config = dict(
    experts_per_token=4,
    moe_layers=[0, 1, 2, 3, 4, 5, 6, 7, 8, 9, 10, 11],
    normalize_top_k=True,
    tie_embeddings='early',
    lr=0.00241,
    seq_len=2048,
)
Below are experts of layer 8 (counted from 0) of a mixture-of-experts language model. Rows are named router (the router's row for the expert), gate (a neuron's input weights, with its number), up (a neuron's input weights, with its number) and show model dimensions 0-63. Each number is 128 + 32 x the weight over its row's rms, rounded and kept within 0 to 255.
After each expert's rows: "mostly gets" lists some tokens that are sent to it at least half of the time. This comes from a sample of Wikipedia text that the model never trained on.

# expert 1
router [142 183 125 169  86 108 144 163 147  82 147 132  85 153  85 113 184 120  93 194 108 131 133  71 160 145 159 126  94 122 117 104 138 157  89 102 140  51 132 167 102 154 151 155  81 184 124 145 105  75 127 101  86 108 105 102 133  87 125 125 137 158 143  74]
gate0 [154 117  99  94 128  86  68 142 111 146 132 111 136 163 167 130 104 115  85 109 140  83  99 107 116 141  98 155 138 126 141 137 128 155  81 148 154  91  90  93 190 148  97 140 175 126 137  72 163 141 169  82 130 172 143 107 153 129  80 143 109  86 120  62]
up0 [ 72 101 177 119 144 124 138 110  94 167 131  95 104 179 140 104  41 161  86 145 159 153 121 139  80 156  96 138 155 115 112 172  78 156 125 135 110 174 112 115 119 177 127 143 132 154 144 134 150 163  95 138 110 142 141 165 125 125 159 173 159 117 118 172]
gate1 [162 114 113 119 160  91 157 136 132 106 147 102 152 107 114 151 107 150 125  99 161 117 144 128 118 171 101 137 151  79 108 132 118 131  78 125 144 129 115 138  98 178  91  83 147 144 195 114 167 132 140 117 136 114 162 142 214 154 120  85  80 104 167 161]
up1 [141  82  94 126 114 125 131 122 187 124 126 204 117 127 191 158 169 107 163 107 107 201 126 123 187 114 109 109 129 183 136 133 205 129 171 168 141 116 131 133 163 131 144 177 123 129 122 149 144 119 170 163 111  77  91 158 131 126 136 171 175  98 165 120]
gate2 [108 130  84 120 139 153 117  94 194 140 143 119 167 142 114  96 133 142 140 114 160 124 104  81 112  83 127 139 143 142 189 102 133 114  81  74 161 142 147 142 130  92 131 174 127 151 127  86  98 183 199 161 146  76 147 113 190 126 143 108 191 143 112  73]
up2 [ 91  85 132 159 167 164 129 138  91 172 113  97  63 102 108 146  88 106 137 118 118 141 173 146 171 118 126 102 133 121  98 142  90 116 153 171 173 155 105 109 122 134  97 106 118  89 147 148 127 146 107  65 136 164 157 149  83  99 133 135 111 109 127 148]
gate3 [122  84  72  71 141 171 133 120 132 149 141 116 140 109 155 150 133 107 106  91 175 126 153 142 127  73  98 141 145 103  92 152 101 150 115 145 134 188 119 125  83 100 132 141 145  51 107 139 140 124 161 161 158 163 116 134 111 155 125 120  87 176  88 158]
up3 [138 160 159 151 130 152 141 159 150 160 197 151 133 137  88 171 150 151  91 151 132 173 150  78 147 112  95 153 153 137 160 140 157 156 118  84 158  99 141  92 111 149 138 162 101 124 161 126  88 155  81 158  98  93 110 159 169 108 145 128 143 108 185 159]
gate4 [113 126 134 111 161 139 141 152 171 151 149 160 101 136 170 153 131 125 129 134 144 122 127 115 140  69  99 137 152 122 149 169 132  36 138 131 103 115 147 146 136 161 141 136 191 104 167 172  96  85 148 139 108 138 126 153 185 108 149  88 119 196 154  95]
up4 [145 154  55  99 143 108 123 130 202  50 121 119 114 128 166  93 119 101  50 119 204 182 102 116 153  35  90 104 143  93 189 173 117  98 204  97 127 166 182 111  85 189 128 103 125 121 131 179 136  85 174 108 161 134  97 146 151  75 124 116 199 101 137 155]
gate5 [157 124 131  73 148 150 142 103 160 109 139  73 155 121 158 148 138 131 183 173 155 175  68 147 141 104 198 239  85 151  49  99 113 111 146 107 100 176 151  87 120 139 109 190  94 115  64 134  98  57 130 156 108  82 116 120 146 200  51 177 127  96 150  82]
up5 [139 111 103 167 119 155 112  98 125 166 147 119 107 140 149 145 173 154  94 106 126 158 145 140 118  65 155 186 118 142 139 163 112  95  95  62 140  79 120 120 193 127 117 128 121 197 126 157  96  98 161 168  90 100 116 187  71 101 190 158 119 132 124  64]
mostly gets: " people", " program", " family", " games", " song", " book"

# expert 13
router [ 92 159 121 165  96  88  94 108 134 170 127  76 168 165 108 117  75 150 170 169 150 123  92 108  89 120  69  79 134 148 131 178  93 124 127 106 125 175  97 113  91 117 177 117 135 127 136 167 202 136 136 104  73 135 111  89 135 120 148 172 165  92 125 117]
gate0 [146  95 100 136 142 105 112 100 128  92 123 213 158 112  61 167 127 176  61 132 147 141 153 109 121 163  91 136 183 133 163 121 124 140 117 132 123 142 124 129 108 110 114 139 147  69 113 123  78 130  96 180 116 125 124 147  84 115 111 125  81 149 136  97]
up0 [132 121 122 157 117  83 131 145  88 118 194 129  86 136 142 161  64 166 126 122 104 103 142 194 146  53 111 101 152 176  46 102 118  45  49 127 123 126 151 161 109 122 119 110 138 165  68 109 109  65 125 192 107 100 109 118 114  74  47 176 143 111  86 127]
gate1 [106  72 151 157 118  75 160 143 149 104 135 136 141 123 156 129 191  60 123 155 119 142 158 150 119 120  73 136 148 114  88 147 144 144 127 209 103 142 181 138 149 131  87 154 161  93 141 124 135 110 106 108 182 100 189  88 152  98 133 124 141  99 130 115]
up1 [123 133 169 117 125 109 163 146  99  90  91 135 125 208 120 117 160 201  84 137 116  89 148  56 145 176 138  72 150 114 142  79 123 111 132 140 143  95 141  78 122  71 167 168  82 139 149 134 157 198 140 125 155 156  84 158 153 135 140  70 102 157 141 132]
gate2 [ 31 106  90 158 108 122 118  84 112 118 154 141 137 137 152 130 172 157 117 177 124 142 127  78 138 171 123 126 121  87 173  96  84 166 153  97 132 140 115 112  60 135 128 169 128  96 108 149 163 160 131 162 116 102 191 101 138 109 179 134 123 143 166 170]
up2 [205 123 165 182 180 144 155 142  91 133 156 136 157 131 104 143 132 125 122 123 137  93 124 151 128  91  92 148 130 149  84 158 135 100 130 126 152 125  96 122 161 164 140  57 164 178 128  91 107  82 118 161 153 155 115 162 185 205  74 147 115 157 118  72]
gate3 [119 116 189 144 139 112 122 133 115 127 123  89 106 102 127 127 124 155 140  82 137  36 156  69 151 123 135 139 165  92  36 144 150 147 100 114 164  98 117 114 138 142  57 127 121 128 136 107 159 134  88 164 108 111 127  99 162  49 117 106 162 162 192 159]
up3 [201  96  87 168 100 130  96  96 112 188  93 114 130  95 123 190 158  92 107 122 127  94 132 161  97 138  68 115  99  94 156 137 158  94 149 125  91 115 152  38 114 149 141  75 151 167 134  95 106 134 109 119 140 122 154 176 105 148  81 123  89 110 122 150]
gate4 [151 131 138 157 116  73  88 126  57 119  78 127 131  88 151 133 142 177 133 156 133 145  93 135  90 170 148 128 159 157 130 129  67 124 101 102 123 165 140 128 107 106 174  87 175 136 117 140 130 122 128 127 160 104 171 157 130 126 137 135 100 154  89 102]
up4 [158 193 126 122  92 140 111 115 140 119 163 103 139 141 131 120 147 123 145 123 106 108  89  91 112 150 148 169 164 152  95 133 134  85 116 203 186 158 104 133  76 118 139 154 165 124 137 130  68 179 128 183 110 139  74 152 102 130  68 197 161 189 115  76]
gate5 [ 65  64 118 110 141 132 164  94 134  55 121  98 127 147 117 141  85 108 118 141  95 166  68 159 120  85  49 108 126 129 129 103  68 147 130  78 130 154  96 164 121 120 117 164 127 109 105 171 161  94 157 171 157 118 125 111 119 112 182 133 102 115 156 173]
up5 [145 158 165 134 157 160 125  67 109 178  98 115 101 113 134 206 101 141 143 122 154  94 201  35 139 173 148 147 119  88  94 116 110 144 110  82 110  81 126  78 141 139 128 117 148 116 170 151 153  82  89 122 130 106 194 170 140 144 145 121 113 105 150 106]
mostly gets: "aj", "á", "ö", "ü", "iy", "ä"

# expert 14
router [111 115 123 100  87 138  91 143 146 137 114 117 156 185 144  93 141  83 183 142  93 130  97  87  74 101 174  75 115  91 169 143  86 154  84 149 123 136  75  87 185  87 178 168 142 115  70 126  69 147 181 109 110 137 183 137 126 128 145 106 150 123  92 157]
gate0 [180 137 102 142 142  67  83 129 140 149 151 109 105 128 217 168 158  62 153 160 151 134 187  68  57 118 220 104 132 167 168 134 102 126 144 166 105 135 107 134 128 107 131  39 117 102  73 161  77 125 180  66 110 160 182 130 154 115 121 135 121 105 128 162]
up0 [138 108 138 119 133  70 182 129 190  79 134 183 147 146 128 129 177 116 121  69  80 236 113 154 166  82 168 153 137 128  74  98 124  95  75 184 133 107 138 187 108  94 152 130 113 101 117 102 102 138 143 135  84 133 189 173 133 190  82 186  97 146  76 195]
gate1 [187  55 133 130 144  68 149 109 146 133 166 113 158 130 206 120 100 135  77 159 123 103 120  77  94 165 129 102 136 122  96  93 105 192 115 140 172 101  94 128  88 135 121 118 106  24 138 114 110 104 174  83 169 114 156 130 134 166 195 125  85 144 122 104]
up1 [140 125 193  87 165 142  75  95 113 137 130 186 137 181 181 134  91  93 156 114 111 190 137 166 150 104 109  99 130 134  88 170 121 108 104 134  99  95 124 151 157 108  89 191 166 113  82 143 142 144  85 129 128 167 106 140 139  98 128 116 157 127 113 114]
gate2 [159 141 107 168 152 149 163 116 160 107 114  86  51 104  94 196  86 168 113 164 168  94  79 140 107  99 126 124 128 129 102 149 159 169 208 130 126 156 107 148 170 140  96 189  93 223 151  90  95 114 138 113 151 137 179 166 143 156 123 145  64 122 175 110]
up2 [103 218  89 148 133  86 113 116 137 116 192 142  75  90 111 132  55 200 194 129 145 129 136 108 118 195 123  91 106 159  40 120 124 139 186 137 132 124 176 169  29  79 116  93 163 159 138 112 158 135 203 153 108  88 154 111 142 113 124 114 182 166  64 135]
gate3 [157  96 118  80  89  81 149 135 128 113  84 103 164 129 112 103 115 157 161 159 113 102 141 149  76 151 137 111 125 127 150 190 124 164 153 134 110  77 131 103 167 119 170 154 120  90 200 132 113  86 124 121 173 167  99 128  97 165 123 122 197 209  49 137]
up3 [125 157 156  89 114 135 101  71 112  56 158  76  73 217 135 196 116 100 172 178 207 116 123 128 103  98 134 119 164 186 118 118  69 103 140 112 111 142 158 188  90 100  94 153 147 133 136 127  94 196 108  96 197 142  73 114  83 158 201  95 149  41 174 172]
gate4 [166 140 147 161 159  48  81 172 106 162  88 147  67 102 200 111 109 131 174 135 175  91 134 135 113 135 126 103 145  92 123 197 124 130 133 150  99 128  47 129  95 135  97 185  85 143 121 188 115 114 136 128 162 121 163 184 137  83 158 113 163 130  96 148]
up4 [201 179 109 148 128 167 169 155 130 143 108 142 118 188 153 131  89 146 138 165 131 116 159 111 142  50 152  88 105 116  79  90 111  61 127 149 114 103 149 148 102 129 107 187 120  36 121 101 152 135 207 137 101 160  55 136 148 159 105 140 179 131 110 120]
gate5 [134 112 128 143 168 163 139 137 115 162 114 158 114  84 169 109 113 105 128 133 205 129  71 119 123 130 166  55 162 126 112 172 142 176 149  56  91  62 100 128 114 171 134 173 198  77 128 178  92 175 154 162 139 144 194  88 140 113 128 128 136 145 131 103]
up5 [232 160 120 134 116 144  77  90 148 140 129 129 131 125  99 123 143 129 167  92 150  99 106 151 125 177 157  93 134 125 115  94 121 112 154 122 110 133 120 124  90 100 121 162 157 131 113 167 139 117 146 116 142 104 164  79 154 103  80 113  98  51 124 145]
mostly gets: "\\", "_", "$", " human", " water", " high"

# expert 16
router [ 96 103  91 115 139  86 148 138 181 114 121  66 121 131  99 149 131 120 110 181  71 154 102 131  98  61 114  76  74 165  78 141  47 146  79 116 148 150  85  86 151 189 113 113 101 141 192 111 122 146 170  65 145 188 105 133 159 150 117 152 138 168 149 114]
gate0 [ 98 115 127  75 109 114 203 114 132 169 122 153 131 111 142 162 125  91 120 108 131  73 135 107  86 168 140 169 119  87 150 128 109  60 137 167 177 138 132 124 107 110 137 171 148 155 100 138 150 125 124 165 148  83 122 127  85 112  98 172 159  49 235  80]
up0 [107 147 145 131 113 116 120 128  97 131 130 121 133 101 151 169 147 148 129 199 145 122  98  95 134 121 141 100  94 134 133 133 181 158 181 128 128  84 165 114  99 167 133 137 116 144 150 144 138  86 120  72  96 155 170 181 185 131 138  87 128 132 116 141]
gate1 [157 101 149 120 105 180 113  56  81 112  93 186 146 118 142 132 117  86 167 153  97 104 161 128  88 114 136 112  57  48 118 125  68 103 119 158  83 130 114 198 144 129  65 177 171 165 117  61 110 128 196 131 115 113 147  83 164 115 117  91 158 133 124 149]
up1 [105 130 155 101 164 120  95  74  86 119  89 121 138  97 115 156 129 112  89 152 138 137 122 127 206 116  85 184  44 108 148 128 159 151 170 123 183 132 150 145 147 191 106 141 175 139  61 173 155 122 107 157 137 121 162 113  81 115 178 111 104  84 161 157]
gate2 [127 113  67  86 145 143 154 219  86 167 127 179 133 169 141  79 116 108 166 109 206 139  87 150  90 218 136 152 153 110 169  95 143 129 125 153  61 152 163 137 105 146 105  94 101 136 125 117 145 130 173 122  64 147  69 136  92 163 149 154 137 166 156 152]
up2 [ 55 120 170 168 164 153 137  95 120 124 208 136 185  99 114 144 176  76  83 139  33 138 136 166 103 134 162  94 155 140 134 168 141 137 151 126 106 136 109 107 146  58 134 168 147  99 159 110 107 122 117 133 149 123 134 131 154 128  56  79 114 111 127 117]
gate3 [145 132 171 108 145 177 102 114 108 135 150 162  94 133 120 142 159 102  95  99 113 116 133  91  89 101 119 141 166 124 120  73 160 142 125 142 144 132 127 140  97  91 173 116 126  96  80 136 142 134 154 129 143  46 141  93 105  99 119 131 124 129 175 122]
up3 [119 143 150 144  97  96 147 116  78 166 105 108 135 140 119 161  92 145 131  52 158 166 122  87 128 174 164 128 114 144 146  39 110 160 141  75 115 172 102 120 115  90 209 102 135 112  96 134  55 136  39 102 165 125 102  72 122  96 116  86 123 158 131 120]
gate4 [ 88 121 115  97 121 161 118 132  78 113  94 113 145 115 174 165  81 122 116 101  82 141 105 149  94 124 135 148  88 154 137  93  92 138 124 199 149  99 129 118 122 148 118 128 171 103  74 101 159 110 121  59 120 105  99 154 165 130  83 137  99  98 160 110]
up4 [ 93 134  96 145 143 148 152 118 152  96 167  97 187 124 121 121 159 107 170 103 120 156 175 132 108 117  99 130  88 117 138 156  75  77 159  65  89 166  86 152 127 165 121 223 121 123 120 132 151  94 127 112 123 132  92 114 195 164 122 145 172 101 134 113]
gate5 [156 132 155 100 117  66 115  59 128  85 129 163 156 109 108 154 110 146 153 132 134  97 174 181  93 148  98  81 117 111 103 116  89 171 100 130 128 159 145 144 113 141 195 110  78 123 123 107 150 137  95 121 125 130 188  86 103 134 134 115  93 143 132  73]
up5 [125 143 130  94 163 137 135  93 144 148 138 155 105  88 158 127 194 110  94 130 113  98 136 137 112 157  83 142 111 170 102 107 120 117 154 112 111  98  94 144 155 171  94 107 103  86 133  92 129  97 165 153 209 158 140 118 125 126 110 194  87 135 119 161]
mostly gets: " S", " M", " T", " | S", " W", " Ch"

# expert 6
router [115 101 124 143  92 137 110  74 217 101 125 152 131 139 112 124  74 104 123 203 114 125 103 134 176 166  95 149 135 105 136 116 140 121 145  98 183 101 172 176  95 109 144 105 158 113 112 105 127 132 138 124 135 155  92 177  79 132 135 170 155 149 144 124]
gate0 [123 100 163 174 139  95 158 115 142 113 104 109  84 168 112 137 131 132 137 202 137 130  96 165 173  93 126  65 121 122 137 171  28 100 201  98 108 104 147 103 194 120 117 104 115  54  80  71 188 152 190  95 150 104 170 118 155 206 147 117 160 130 106 126]
up0 [116 105 156 124 123  75  76 103 135  91 118  97 113  78 131 151  84  57 131 134  85 114 172 144 160 196 115 117 180 111 125  88 114  97 120 164 153 168 124 113 121 128 157 127 151 160 138 100 127 129 141 137  92 140  99 141 126 111  99 208 132 151  98 118]
gate1 [127 161  83 161  92 132 194 102  87  91 157  83 133 157 117 174  90 101 130 169 163 120 108 136 168 177 138  96 134  35 139 147 103 136 125 171 146 190 144 142 147 165 123 137 113 162 192 121 115 108 122 147 186  92 102 116 132 128 125 106 164 120 150  75]
up1 [149 104  91 152 162  55  82  84 176 119 131 185 141 157 168 128 126 148 135  85 166 136  94 104 112 149  95 111  52 134 153 188 160 104 128 118  98 112 204 145 122 130 113 124 109 154 135 163 182  92  84 185 172 109 178 116 140  95 174 135 129 109 158  79]
gate2 [170 148 172 190 129  95 117 131 107 157 138 100  98 132 129 109 121  94 125 144 142 101 129 141 168 138 105  89 149 114 176 136 117 106 155 118 104 196  82 160 161 163 100 127 194  52 113 155  86 126 124 147  70 119 168 129 146 143 155 154 125 141 110  89]
up2 [139 118 118 130 124 110  82 185  90  65  69 125  63  98 158 159 160  85 136 171  64 114 173 114 141 144 135 149  71  97  83 123 143 132 130 148  57  66 118 101 106 128 106 102 182 131  81  87 148 120  72 177  89 145  49 198 183  99 135 126 155 102 100 126]
gate3 [115 112 127  66  71  83 121 126  90 144 104 131 122 116  74 169 109 118 187 151 118 132 148 116 144 103 111 165 117 112 139  68 150 154  74 118 105 162 151  97 102 130 167 108 189 120 143 167 165 126 120 107 141 141  97  93 108  91 145 125  96 112 128  95]
up3 [ 97 185 133  74  85 140 135 136 145 119  84  91 126 139 151 118 122 179  61 102 125 107  92  90 118 134  43  99 121 163 187 139 130 105  98 157 104 133 172 126 153 147 130 127 125 129 130 156 162 102 173 154  95 128 143 158 106 165 124 157 143 133 141 152]
gate4 [116 143 112 170 101 149  82 119 172 124 169 129 205 112 151  93 145 153 179 145 134 125 159 123 101 133 117 132 166 129 163 132 165 106 119 157 155  95 127 114 138 102 147 106 118 122  99 163 152 188 103 114 105 183 123  52 143 116 141 165 145  94 100 123]
up4 [177  79 180 165 119 102 110  93 146 142 162 126 138 122 124 109 178  89 127 164 181 113 158 134 197 117 164 161 119 136  83 136  97 156 110 146 150 201 213 155 111 117 117 136 226 109 138 155 112  88 147 120 122 112 112 174 159 130 127  97 123 124 109 117]
gate5 [ 82  85 103 157 110 114 135 181  90 135  84  38 136 144 129 153 139 131 125 136 128 151  96 110 121 140 198 108 121 112 155 138 153 159 163 125 136 120 178 100 123 202 155 110 158 114  89  61 115 180 119 127 106 156  45 105 159  95 140 156 180 113 131 110]
up5 [142 114 175 113 130 110 119 151 126 121 103 118 134 145 136  72 107 128  91 128 108 104 143 116  89  66  53 123  78 226 102  77 120  96 118 154 171 123  84 120 168  93  94 122  88 118  61 141 108 135 122 130 109 149 155 134 100 135 139 133  87 135 100 152]
mostly gets: " | ", "\n", ", ", "| ", "; ", ") | "

# expert 5
router [ 85 123 185  80 134 230 148 157  82 190 134 110 119 163 111 152  89 114 128 105 148 127  82 114 143 125 105 135 118 181 115 156  91 185 168 118  57 125 103 108 112 170  93 195 159 175 126  76 118 161  88 124 120 179 118 152 134 131 136 105 152 102  97 112]
gate0 [131 126 115 114 156 158  95 105 152 179 106 113 141 166 149 148 144 121 121 179 108 173 209 121 142 127 108 103 149 160 133 153 119  78 100 107 168 113 151 153 110 110  78 127 128 127 104 121 145  89  60 142 142 165  88  94  99 133 110  61 117 128 129  92]
up0 [119  13 152 163 130 165  83  84 178 162 110 107 127 164 163 155 122 138 140 115  70 119 140  93  94  91 132 132  94 126 159 196 105 137 131 108 113 152  81 125 155  96  62 118 149 115 149 150 195 120 109 116  94 143 101 121 138 168  88 109 144 201 114 137]
gate1 [130 204 142 122 137 151  80 131  87 167 131 138  89  64 128 114 104 118 142 125 107 194  93 106 154 154 100  62 127  77 125 129  94  72 139 161 106 139  70 159  92 182 147 131 117  91 133 134  90  91  93 128 138 140 121  76 184 120  54 138 160 109  91 114]
up1 [121 126  81 132 150 190  77 129 128 106 185 139 110 188 131 100 161 195  62  76 108  69 134 122 162 135 144 127 111 152 168 114 135 131 106 100 153 137 134 132 152 204  94 113 135 112 159  98 115 120 137 127 136 134  70 128 149  83 144 182 163  98 119  83]
gate2 [107  60 142 144  62 155 141 141 124  90 104 113 154  67 114 122 141 104 116 176 110 155 145 145 156 148  83 220  86  71  75 125 125 170 128 120 146 169 133 157  62 115 136 109 161 144 124 153 130 126 119 151 100 109  32 162 131  85 125 118 115 163 107 132]
up2 [165 100 127 155 138  91 122 151  71 161 109  89 164 128 159 140  55 110 139 143 135 138 139 135 140  86  68 117  86  37 111 120 192 108 131 135 113 134  85 136 135 133 177  83 105 125 119 146 142 151  54 156 186 132 114 147 143 106  61 135  72  89 169 128]
gate3 [194 181  86  91  99 111 149 196 129 180 105 119 160  75  96 120 118 209 143 168 128  84 202 119 142 144 162 196 117 100 117 144 142 129 147 139 173 106 149 148 145 106 198 129  83 146 106  78  70 133 116 106 138 133  86 131 103  58 135 100 119 185 115  93]
up3 [ 77 164 107  37 179 114 102 154  77 134 102 134  95 140  95  96 100 119  90 142 154 177  72 147 109 116 154 169 128 187 124 145 134  80 156 138 140 157 137 150 132 113 121  94 138 162 111 107 132 100 139 196 122 125  88 148 117 136 104 132  88  89 145 190]
gate4 [137 116 241 121 103  94  82 133 119 140 191 137 138 182 191 136 108 137  96  88 134 103 174 137 161 125 139 130 107 113 137  64  86 174 120 127 169 116 175 135 104 123  98 117 169 169 100 134 150 131 111 175  88 108 176 140 126 155 166 146 100 112 212 135]
up4 [115 181 176  79 128  95 159 103 141 147 154 159 141 111  62 101 136 137 135 116 141 135 147 128  89 104  74 104  92 147  80 123  71 106  85  76 132 137 188  75  62  88 152  88 100 127 119 150 147 117 137  86 226 163 129  93 153 151 127 146 119 126  97 129]
gate5 [ 39 123 139 127  99 122 112 144  82 106 105 125 103 117 130  95 129  77 115 146 173  98 129 120 128 145 135 167 101 159 146 151 124 113 123 126 114  72 107 141 127 135 179 127  97  97 105 137 177 184  99 116 195 159 138 139 169 133 118 101 115 189  74 150]
up5 [ 68 155  89 152 143  95  49 167  91 120 181 120 143 149 153 168 164 149 139 151 117 113 126 172 117  80 157  95 116 170  85 127 123 154 116  98 115 141 145 134 134 121  72  90  82 112  82 121  99 112  59 180 110 154 101 134 131 111 210  92 149 101 105  32]
mostly gets: " local", " National", " European", "andidate | Votes |", " Western", " British"

# expert 19
router [102 169 155 106 118 179 165  71 122 131 148 151 166 202 140 177 150 106 168 159 121 168 105  91 176 107 143 110 163 161  97 120 135 145 103  99  61 142  96  77 118 180 106 158  87 162 172  77 145 150 157 169 118 152 109 170 109 176 124  90 154 140 167 121]
gate0 [ 79 131 161 103 162 114 142 141 130 182 135 103 132 140 156 116 129 182  87 100 202 134 216 176 139 157 130 121 133  99 163 131 131 133  96 147 138 128 163  74 130  84 164 130  68 191 125  63 144 152 155 158 131 204 107 122  78  90 160 185 139 152 139 116]
up0 [116 114 128 173  99 126 136 120 151 118 176 131 128 130 118 137 110 114 127 111 128 113  84 144 141 100 130 123 111 128 141  96 166  72 130 130 114 114  52 158 190  97 110 181 101  93 129 151 197 178  83 136 116 133 129  39 114  47 195 113 123 126 106  82]
gate1 [107 113 129 159 110 172 126 155 150 140 143 152 139 138 119 112 157 120 112 160 132 111  92  78 153 101  99 161 115 101 166 169 167 112 145  63 100 117  97  66 141 177 139  87 136 157  66 117 154 130 165 148  72 133 136  80  88 119  93 141  89 106 157 152]
up1 [161 147 116 142 102 185 119 150 122 114 138 122 145  59 133  72 160 117 172 219  82 211 101 142 128 115 128  82  32 127 131  93  95 142 103 117  65  94  85 115 148 124  99 131  79 144 116 139 102 138 103 138 132 169 114 132 152 142 131  70 186  51 127 158]
gate2 [149  93 150 111 101 148 173 131 115 132 128  91 120  99 107 153 127 158 137 163 117 130 128  81 117 142 155 129 102 112  89 147 163  96 141 160 163 109 132 143 133 117 172 230 136 136 140 167 138 176 174 129 119  88 123 174 152 129 107 133  76 128 134 196]
up2 [109 117 122 111 125 146 110  96 142 134 172 129 139 123 140 122 112  99 167 166  98  87 109 121 141 136 129 145 140 168 129  91 108 121 175 127 126 135 146 146 119 160 123 153  78 181 121 162 156 115 162 122 129 157  90 195  98  90 118 172 103  55  84 144]
gate3 [137 105 115 151 165 144 140  63  74 153 162  97  79 166 120 212  97 127 140 139 130 106 140 205  86 109 213  92  74  78 158 171 110  95 101 132 154 122 120 169  90  96 108  95 124 147  99 118 110 126 150  93 128 138  91 122 171 144 150 112 144 157 106 102]
up3 [107  97 204 135 158 104 119 123  91 131  96 123 107 162 133 146 120  78 165 153  90 105 147 117  62 180 132 153 115 120 154 141 126 102 129 104 103 104 123 153 104  59 166 171 161  99 134 105 125  98 133 122  98  98 166 191 157 204 157  76 133 106 111 118]
gate4 [154 187 134 124 107 103 151 140 120 119 155 124 112 185 112  64 125 164  76 146 113 166 226 133 100  88 157 117  89 120 169  93 145 136 109 141 137  92 105 135  88 149 166  95  82  91 166  71 137 180 101 161 112 165 122 129 105  92 170  60 121 181 180 143]
up4 [133  41  72 149 137 150 117  80  95 132  70 157  69 132 136 162 124  79 108 116  79  34  44  99  90 153 143 136 171 121 150 158 115 130 175 130 129  91 103 145 177 132 116 108  78 128  75 205 105 137 126  87 144 177 124  99 179 132 141 193 131 100 147 167]
gate5 [119 109 143 152 145 141 112 103 173 130 140 134 174 121 118  66 155  79 140 137 134 103  23 138 108 129 176 100 153 171  62 153 157 182  70 130  76 113 134 174 119  95 112 123 101 135  86 152 116 129 119 140 140 102 137 153 132 101 114 113  94 119 128 132]
up5 [173 100 117 131  88 123 156 120 133 100 146 179 202 126 155 152  91 170 133 105 114 145 147 127 127 128 107 141 101 145  89  82 101  89 128 120 145 143 109 140 164 144  92 159 134 106 136 154 145 145 174 179 165 137 121 140 104 150 175 123 139 124 142  89]
mostly gets: " American", " film", " German", " local", " Russian", " British"

# expert 2
router [162 102 147 129 187 101 160 221 153  78 134 121 140  71 133 118 120 167 112 157 112 152 125 110  88  99 115 115 160  95 114 148 149 150 117 167 116 158 200  95 128 128 190 114 125 132 107 152  83  96 129 136 102  71 201 124 105  73 139 144 160 151 162 136]
gate0 [ 86  73 110 145 127 163 133 128 138 120 136 157 121 116  40 189 130 146 119 125 147 160 124 121 105 155 121 149 155 137  96 118 121 147 103 140 103 118 153 111 111  51 101 103 150  95 107 108 112 155 154 106 191  85 127 112 166 153  65 205  97 136 102 156]
up0 [159 109 112 120 182 141 140 197 125 115 144 184 128 183  41 108 120 111 149 158 162 180 156 154  90  85 154 134 133 103 159 120 115 207 105 126  95 102 133 104 142 154  47  75  79 162 120 154 147 160 168 201  71  99 105  41 153 123 128 115 114 177 122  95]
gate1 [128  99 147 146 154 135 131 132 100 128  96  86 138 157 155 161 138 121 146 133 194 128  89  97  64 170  79 129 143 179 144 147 140 157 157 162 128 109 137 144 164  99 178  98 159 101 149 145 143 116 146 145 134 123  68 154 167 137 126 158 100 181  75 197]
up1 [100  71 118 118  97 150 173  82  45  85 160 138 127  69 140 105 144 175 132 147 147 102 132 122 143 147 153 113 152  46 158 162 104 168 130 126 120 112 183  97 101 139  92 140 158 163 105 102  53 114 163 141 171 138  96 121 192 137 146  95 168 152 122 156]
gate2 [182 135  59 125 107 130  83 157 199  66 119 145 129  86 108 181 153 142 125 137 179 101 148 108 125  62 215  74 146  87  85 112 132 119 121  89 141 123 146  89 152 149 154 123 158 178 131 134 129  95  78 114  96 116  61 122 128 158 135 104 174 159 129 116]
up2 [ 88  88 149 113 160 127 147 101 138 158 169  76 135 136 125  81 154 108 140  72 178 125  91  82 117 126 125  47 134  82 119 148 203 114  72 119 160 137 152 124 123 112 163  98 120 157 116 144 128 100 143 122 103 114 105 156 169 152 127 141 203 153 198 161]
gate3 [107 125 149 123 128 123 173 126 136  89  86 100 158 125 145 153 113  72 179 104  93 131 137 111 139 126  42  97 187 116 159  97  97 163 136 175 131 185 105  74 164  87 108  80 154 155 159 109 104 165  98 175  72 159 125 176 149 117 101 136 128 143  88 131]
up3 [ 91 163 138 105 118 181  93  89 149 151 180  92  97 134 179 117 146 177 159 148 115 134 125 102 105 136 149  96 153  62 187 170 142 170 175 113 231 135 130 130 217 151  94 115 171 141 170 100  88 190 168 143 153 182  69 111 135 166  81 140 126  79 102 215]
gate4 [175  59 154 136 147  54 133 137  89 107 137 151  97 130 130 101 164  78 135 116 178 137 145 166 123 122 117 111 104 159 114 138  89 110 112 111 150 120 191 149  80 131 190 144  64 130 184  78 109 146 124 119 135 102  85 133 127 159  95 161 165 149 174  57]
up4 [145 117 160  86 134  94  77 119  77 132  95 125 100 106 109 189 125 155  80 151 144 153 125 149  80  99  99  45 143 148 142 156  73 193  89 168 105 122 110 118 134 146 132 170  76 102  96  99 104 121 100  96 137 108 157  63 119 197 116 177 139 111 110 110]
gate5 [140 125 138 116  93 150 192 193 129 154 114  53 140 201 165 143 156 173 146 151 115 153 111 133  71  98 125 105 137 132 140 152 115 126 116 104 144 131 150 155  84 118 141  70 126 162 139  67 122 137 125  74 120 109 133 103 127 111 127 114 148 107 106 132]
up5 [148 120 102  60 129 142 120 109 201 145 130 154 117 136  91 172 148 163 138 174 165 139 145 130 116  86  98 126 180 102  88 120 153  98 161 178  61 139 164 160 120  96 172 105 176  98 145 138 128 109 136  94  90  58 133 111 130 104 146  83 183 132 103 141]
mostly gets: ", D", " (M", " of M", "-M", ", M", " of K"